Weights of a small mixture-of-experts language model, trained from scratch on English Wikipedia.
Size: 9 layers, width 256, vocabulary 12038, 50M parameters.
Experts: 64 experts in each of 8 layers, 160 GELU neurons an expert, 4 picks a token.
Below are experts of layer 3 (counted from 0) of a mixture-of-experts language model. Rows are named router (the router's row for the expert) and show model dimensions 128-255. Each number is 128 + 32 x the weight over its row's rms, rounded and kept within 0 to 255. Numbers have three digits each.
After each expert's rows: a language model's description of what the expert responds to. This comes from a sample of Wikipedia text that the model never trained on.

# expert 49
router:103145092160098083076033082125134187111110146148122081125135125112134144153112144124082141174157128128107120184106204096140117118191138131123151082162157077120115119125040116162109097158117088117163161194135101095139148102108123154076141099087165111129099173165133101098120142166138151166106136181155098160156109146200163109132089138150157120097085132116161151151188101042109153027133
Description: Word-initial pieces in prose

# expert 30
router:142158089182125117106165129113157161161159148119109129119132112125137107097093120194113140158107133125090151204143137133128128071151107152117109147091135083155122159117098085152133127118118100128101121096138088115148064150073111090106135172127084124159096077090103135094118084158089129074090132101160150194135076111184108137072119104167135091150129128126052118143141116128159172114066
Description: Word and name endings

# expert 19
router:153106165204130172137138130117119117135111162070114142134104147124086130124097126123067166089140086169088103087142088118103159174126135092164125150107149121168082143117128195117115115065164099098111094065082170145111139090108167086157128103106126147127132133093194141200118188097096126079151161111088140150116177163123136104110119113112128165171178138105130101160140133148091166085148
Description: Table cell separators

# expert 46
router:135095126179095187125176160106168151161081117094143106093125102096113152095114106125060149083113094087187096135117121145112106143080163137173116087173174128136165135166118079079171116164122076101143116116158155113175090126065105111151127171160135069125122112124122101068078169142221107122102148110184144118173142142150086135158151150159116086161135151119133075127098121117161175101095
Description: Trailing digits, coordinates

# expert 54
router:112098117148163107136107158166188179196102153129150110093099165122121070190173156209178106120177203112146148116111071150126061165119164098148113134107072175093142087093186194120138130097100095165154096147089151123089126080110184099142147113052098126102129114120161093174168116141108096147158131175082156077096162076120102151155159176148127079117113131155099157111098103120156135201100
Description: Clause-ending punctuation

# expert 1
router:100138165109127160113130131150135151125140125145177136089151142139114154208164136124121125101117152058159150104103120116120176130096073142111110181113112105138172046075151117137153141122108207129155103144154138102125083174144119142123176125182184152102096203134152107119144096109157166133134136094110157056157140068119170096108148064107063132110125121109147144142054136086113127109111
Description: Hyphenated compounds, list punctuation

# expert 43
router:131115146107166102195136106061115126151123149081077144139131111124082083181167065103101126139135144120071097066112102123101112157142143142147087122075167141129092097134174101070140111088147169177138063124181155120096130119108129146081140156119099120088135128130116137150111141166168137079133108113072144216119148140128154111165165153091090143081120188143113152143138117118121178119230
Description: Role nouns after copulas

# expert 35
router:114129067111116112127114123102143104181114159126125162149107188111106097145140101110125155056145102135074128087122133070085147162088106086124146183064154113151152168129106150116177132092152104108160125149130181188170137087142194178199157172137145150117132163157092127126081131168178122122178145109105138164141140156084157140093169091156166125141108130120149156189091099090198126116137
Description: List and table separators

# expert 16
router:177127138128107159122099135199139129129111145146111138110099143121138150155102129111114107131170150129169103125112161143180089153075147093165138097121129151195136158127095165129150115123118069103154092168159069069125135134116133104113095107076120153168140115132172090141114142091140117141118165190070072026078169104097105131170085137141191111156161096134135084117094151160120098110119
Description: Year endings, date punctuation

# expert 23
router:104131101084151089092110167081163117159144148129168077088144111146127143140123111076070117099204087088107163150092135145075112109126064086166143150177145115082097108088110077143165153172168108084173166177134139121150165129159097135092150135196127173073110116153159115159101121147171119169122114109108091092099140147136088146138158177089099099135156113173194159146133162100145176158151
Description: Numbers and table spaces

# expert 17
router:180117081128064114098098094156171132120161125119080105059087149067106171117101143087157151114152140114117161075152132125144080185133070125130194141157124214152092083111135092136126150128133137140126135105138105172109101103142122111118114122106115155077128147130102130125130186135157119101166119104076198137155167089086181124097151169052097062080154131074171112170129146101107186084160
Description: Sentence and clause starters

# expert 0
router:081166148086186089142185157049093086164151120124155121132141105098092114115134102177106131130136119161141112096161147125098167052103103185138049105107146124111137122201171100116163157173100150188150101099149168128101100158167045086149135164170129118070093124047096157121120112116169084091126081148139144140138147094131117122128170165157175115136136209100120145082130105178156130146170
Description: Table row starts

# expert 48
router:073116157146084100124166082136125090101136093139137142106139115111141154112182101148102128148134138125128104159152123101076106138179092185093147136100174152119147133113111106111110092091152137161144128073164131179063157200172115121113083140135103157108134154192102180092176059135086094135104139137077103158151130081115181120104162092133135129074149072184127127108144111090134182080116
Description: Lowercase word starts

# expert 52
router:195129206125079103178114103138100124118086136205103127161096201128136086101131138114137150146100109185150126109151138108166119144158160142192137160107037127182126200161123129094101089126127067091071128088093096079151161189139140115121090114138078170160179107109164129167115169132078114099131123177167076130106139125131128160136085111121154196110177095161117070123149172115126146130146
Description: Units and symbols after numbers

# expert 59
router:052156106092120135103118127132114069106179163100139170178157157092106128124203124142137096107060147138160087063136089131075121165108076157098092145079117153137151122142141110158088121173109132153072114122128145159092090154156173112148149157129163187155153091115069167122125057095132086126167095159124101098110175074135155112128153133105120122133144168148154153124085125192128065171155
Description: Capitalized word-initial fragments

# expert 39
router:177105142175081170125083105098122117102120105210134135133101137119121087121120136121139157153061129163164168105134197076136123183098050116151174141116116138168191167134113122109196175114053089126144118058141129065166150193142134106169079179179157128125143181095144137115123190145097094165098125145159106093139134095148125097107120125098149143146155101159087055171097145120124134119138
Description: Units and list entries

# expert 25
router:039164110133174094123131166090096144117136103148131133092116099105117139104167173185149170115132156101132132164122136094127133092061140160095086123160157144085157121126148102169168188171145118124150080164164142110154199184137077088150129147154184076127104125133077165045152105144095108189122115111122128118053113120137083170160171124128139136125169084098138077094110146113143149127098
Description: Non-Latin text, table starts

# expert 51
router:164121121089188133147143110175105144129098132083165094101157132138142080107139132093126094135157104144116149129142103108175130122159105142141132097141155150117142123092079159142121136045154107173131112177096107125112147108097104175076163099079117119141179087148230102134161162073096137123110157138181101033111156136073123146188098131064175141164151078093120106151094093174087093117168
Description: Determiners and quantifiers

# expert 58
router:080086166123097064085135087092119094114157086117092139156161088097141130106150153111087112197114144115112095142166167127103104112111096169111149140130112175103093156112088131153103126162113130141176088104113167175101174135169112185138097133168142108134086146155068147118150124122111126109126120154104111177158096092116128133113137171169130151116082119125137173149163116145129127133158
Description: Foreign name pieces

# expert 42
router:133091133104150118135185161087131136070155104147146217154185100134179100096203181140109140152088133112087152054133099117110131104123079106099122138155127187130092098099140087155140100112152175160079113096193185172144201169178088132124107124176148127076116065116104131142115116113130120103124062121092115143108145118050093147123185195098103141104135125140111142153108098175101129175115
Description: Name starts in tables

# expert 5
router:132089069125138121104125179136086185111156069089068187090117091108111121128111125113179115145117143120150108108063080118108106164107125163157130166131137161145125139167194127120129218135137185128140087072089114122139067165111149146126100081156113145161105197160120151099148092122152126130131148088132157131097065131074163087187169152128169144142121102181184119169134118109141144123159
Description: Articles and possessive determiners

# expert 37
router:152114137101129142150172089076090135050149121164113151111103131091083138093139174113087125145059126123082158091155134122136168102127112142081145163175132152109105125136178061125137152139039154127151127076193140172153167136112084131213164164138149097075120173116133144121140147126127085133085075134106141141182142159128157119159181112082147151071155092115115099095056102166110157067117
Description: Field labels, infobox words

# expert 41
router:135132186132078082118163098092155103081173132102060146146179099147137121110117097095151088175150177139123113126108145163110116105134132137166115177076093140159127135138086128142080133177079132129157139179092138142089151153168067173117058136145162167151075159125091161088126115114114126152095101171081086175147150118158200096086141137167158131137129138188129172064187105142147139128182
Description: First-name starts

# expert 10
router:114227103247120137130164088128111191136120169189155100109167130098164167111086142167135166113064087118156153205122128119143122095180114087176118093160139079151133161125097074094181157140096133123093133103139087102127101171093138101089165149168107134170104096114131147078060080151111113093168186114185138129079109173155116152113073154201121098142133144153104068084152133109136167130095
Description: Nouns after "the"

# expert 11
router:128164179113142113158150107189132100145082151092126119140106169158132140074155127135135132147176120137083183158175121171151150078154119144088107131087142156110126099117078164155109067100188116148129123170096102121103143108150123124119110095128110167126155108107158107148151132107081172106139095142087100142170179064124156130102062136108176167121149087114088109091174135126168084084108
Description: Word-final suffix pieces

# expert 38
router:144127151080121084152150120174101162201111110182146168155076135155098177094112154178136146144081129152100109164167162136098160105164197115109097091101116132098131147143177104150093096105132137155129113068136158070121089127113113113113114096143145155127106122122118090160180161117113091104090094120175172125142092105149132133171068063159110115127092106140102107080180084076134089102133
Description: Mid-word and quantity nouns

# expert 60
router:171112114114109110130139162158149111079102131101102172114093056136174120145080159097158190123105110109081163154078115121170120162160141099115115124107132200102059089077130133115096094078134157147115115125140197179083168109150152107125093101092109147112143123158137098178125124129082121150123132127075103142130155075041119149147107137097161184157167082098113097156159121178112152103152
Description: List items and scores

# expert 22
router:123159141120084137080163111052167096116157191181110138183183097160164128116094173111114119149108149117160142223148159184132170060141103170132149152107085161152160155089095091152130119190108137157101151178110106078155137113158069161120105128174140107129058164090130139091144164079124083089101106137127074123185146138135116143083121126151130128098126083128161162147171134165117121103094
Description: English name-word pieces

# expert 26
router:114112178192163130154169137116108104125143118164118124086151134138140125114164116150131169089145131111186119121151100103133154160083053147120117110091145137148161131100233141117144143109108163143092090125164132152065208169147176130166147080090088139096131115115186154128159119150101098111173139102103150167128173155100185139103164144147157068120145138140126131132093139082161127153146
Description: Punctuation and table structure

# expert 18
router:115112130122159116101138093105099097147159100124166131150098149118120098146189126109160112101086117140128110073094119129095162129127155154105090151108191095137151067147161151129116155131106204168168115116116085184128142163127144149163121162104167099151150101116104103098109139130183129190158126160092111087145046178104114103182156095085035108103162134153106164122062138184139044154104
Description: Line and section starts

# expert 61
router:149082122102150084123173127140170179156169088137175113151120108103145124180148097191163153150134160106158131139112092175121119112161156075136114110106159097164180165094159117116143147123162125184145151156102085172095131147131142095098139189104112132056076095093094105180121100153140106060167139136141152111172137132089057155072167139127101087099089131104143135166112163119142111163107
Description: Line breaks before sections

# expert 24
router:064119094089121133096133106110116139154205130157148142090119164118129110132132110107172134098123152085140157139114139114115146127058109109139152192127118123174152120138169146105225187125125172144183091117156124158140132165172120124255113096124128148076091171114097175136133147141196120170140165113124189107115134123123182131096155141092131107087136142121147114140070145104149099074172
Description: List item labels

# expert 62
router:189110158145119143116153150178140083168144111167112155104133110130146159176071102094139116072130162100162119148072111173191160147161137067142110156162121125168103141056153149119130167158167075100132202109154135070133101099138165115098103088129123127183112165098149082162128100122120123138168160106129118106098153102141080125089134112150190192145124130100157136168145162160146100106143
Description: Spaces before numbers

# expert 29
router:172164085184176132160176138139103125083143108101138108091165091088190118148098147132125164122086103101152180101101099111159133146121104111138106141127132081132089103152163111116139166154103136120078146098136146159133101126081147118157148138110109099149158058158139135094074084129118162123175165097166166155126089153089119159123125148103064068150124179169114111164099102146144180130076
Description: Words after "the"

# expert 12
router:111109166113091114127106126136117109127062140148110132155156141086193132081097133086182111104113127162179093169140109142140091098169154169183141152139058087145136169152083124127071137160160139094142135174138106148127141166149149142107152073163087153140112150134105184142102080164094082107160098143132089188103118124140142172130118147148093150148149124144136151158156110093126141209135
Description: Capital letters, acronyms

# expert 27
router:130184146187119133138141113143115164149137105128116126106160104109170155085141171166145117113106100133145148136118099124166140100139117135147143105142169105119155152121138121163126140118095135111117166113137134121120072133099173104111111136083071093178152035094133136102075128109096113141125158129166132069100130153151086077104088131143124113137154095148116071152089111166149132145075
Description: Time periods and headings

# expert 15
router:090196121096163090116096117188132085112107156123172131161179140170163116135188099121127126181138120107091128116130180142120087148178114117140099089131167143120141081126091116107153054137105097168112117211123131111091145112178111121077151139105130140128138147120184102138120127166130137115107101195159094110149179140136112136107129132121177121053072202141115156129215178116141089157170
Description: Word-initial fragments

# expert 21
router:166147133106083181111105123143167144113158195099126111195088106168120175159134121092174118102145073122099074120127071143140157143149177107103178118168143131157118136139158169093109116157152141095098160145135126151169156115162209119085172121104041165172107087109119118155100126115153146128095182106108102157129139150149118097091095091177089149106164116150140154171099165151119108173054
Description: Table separators and dashes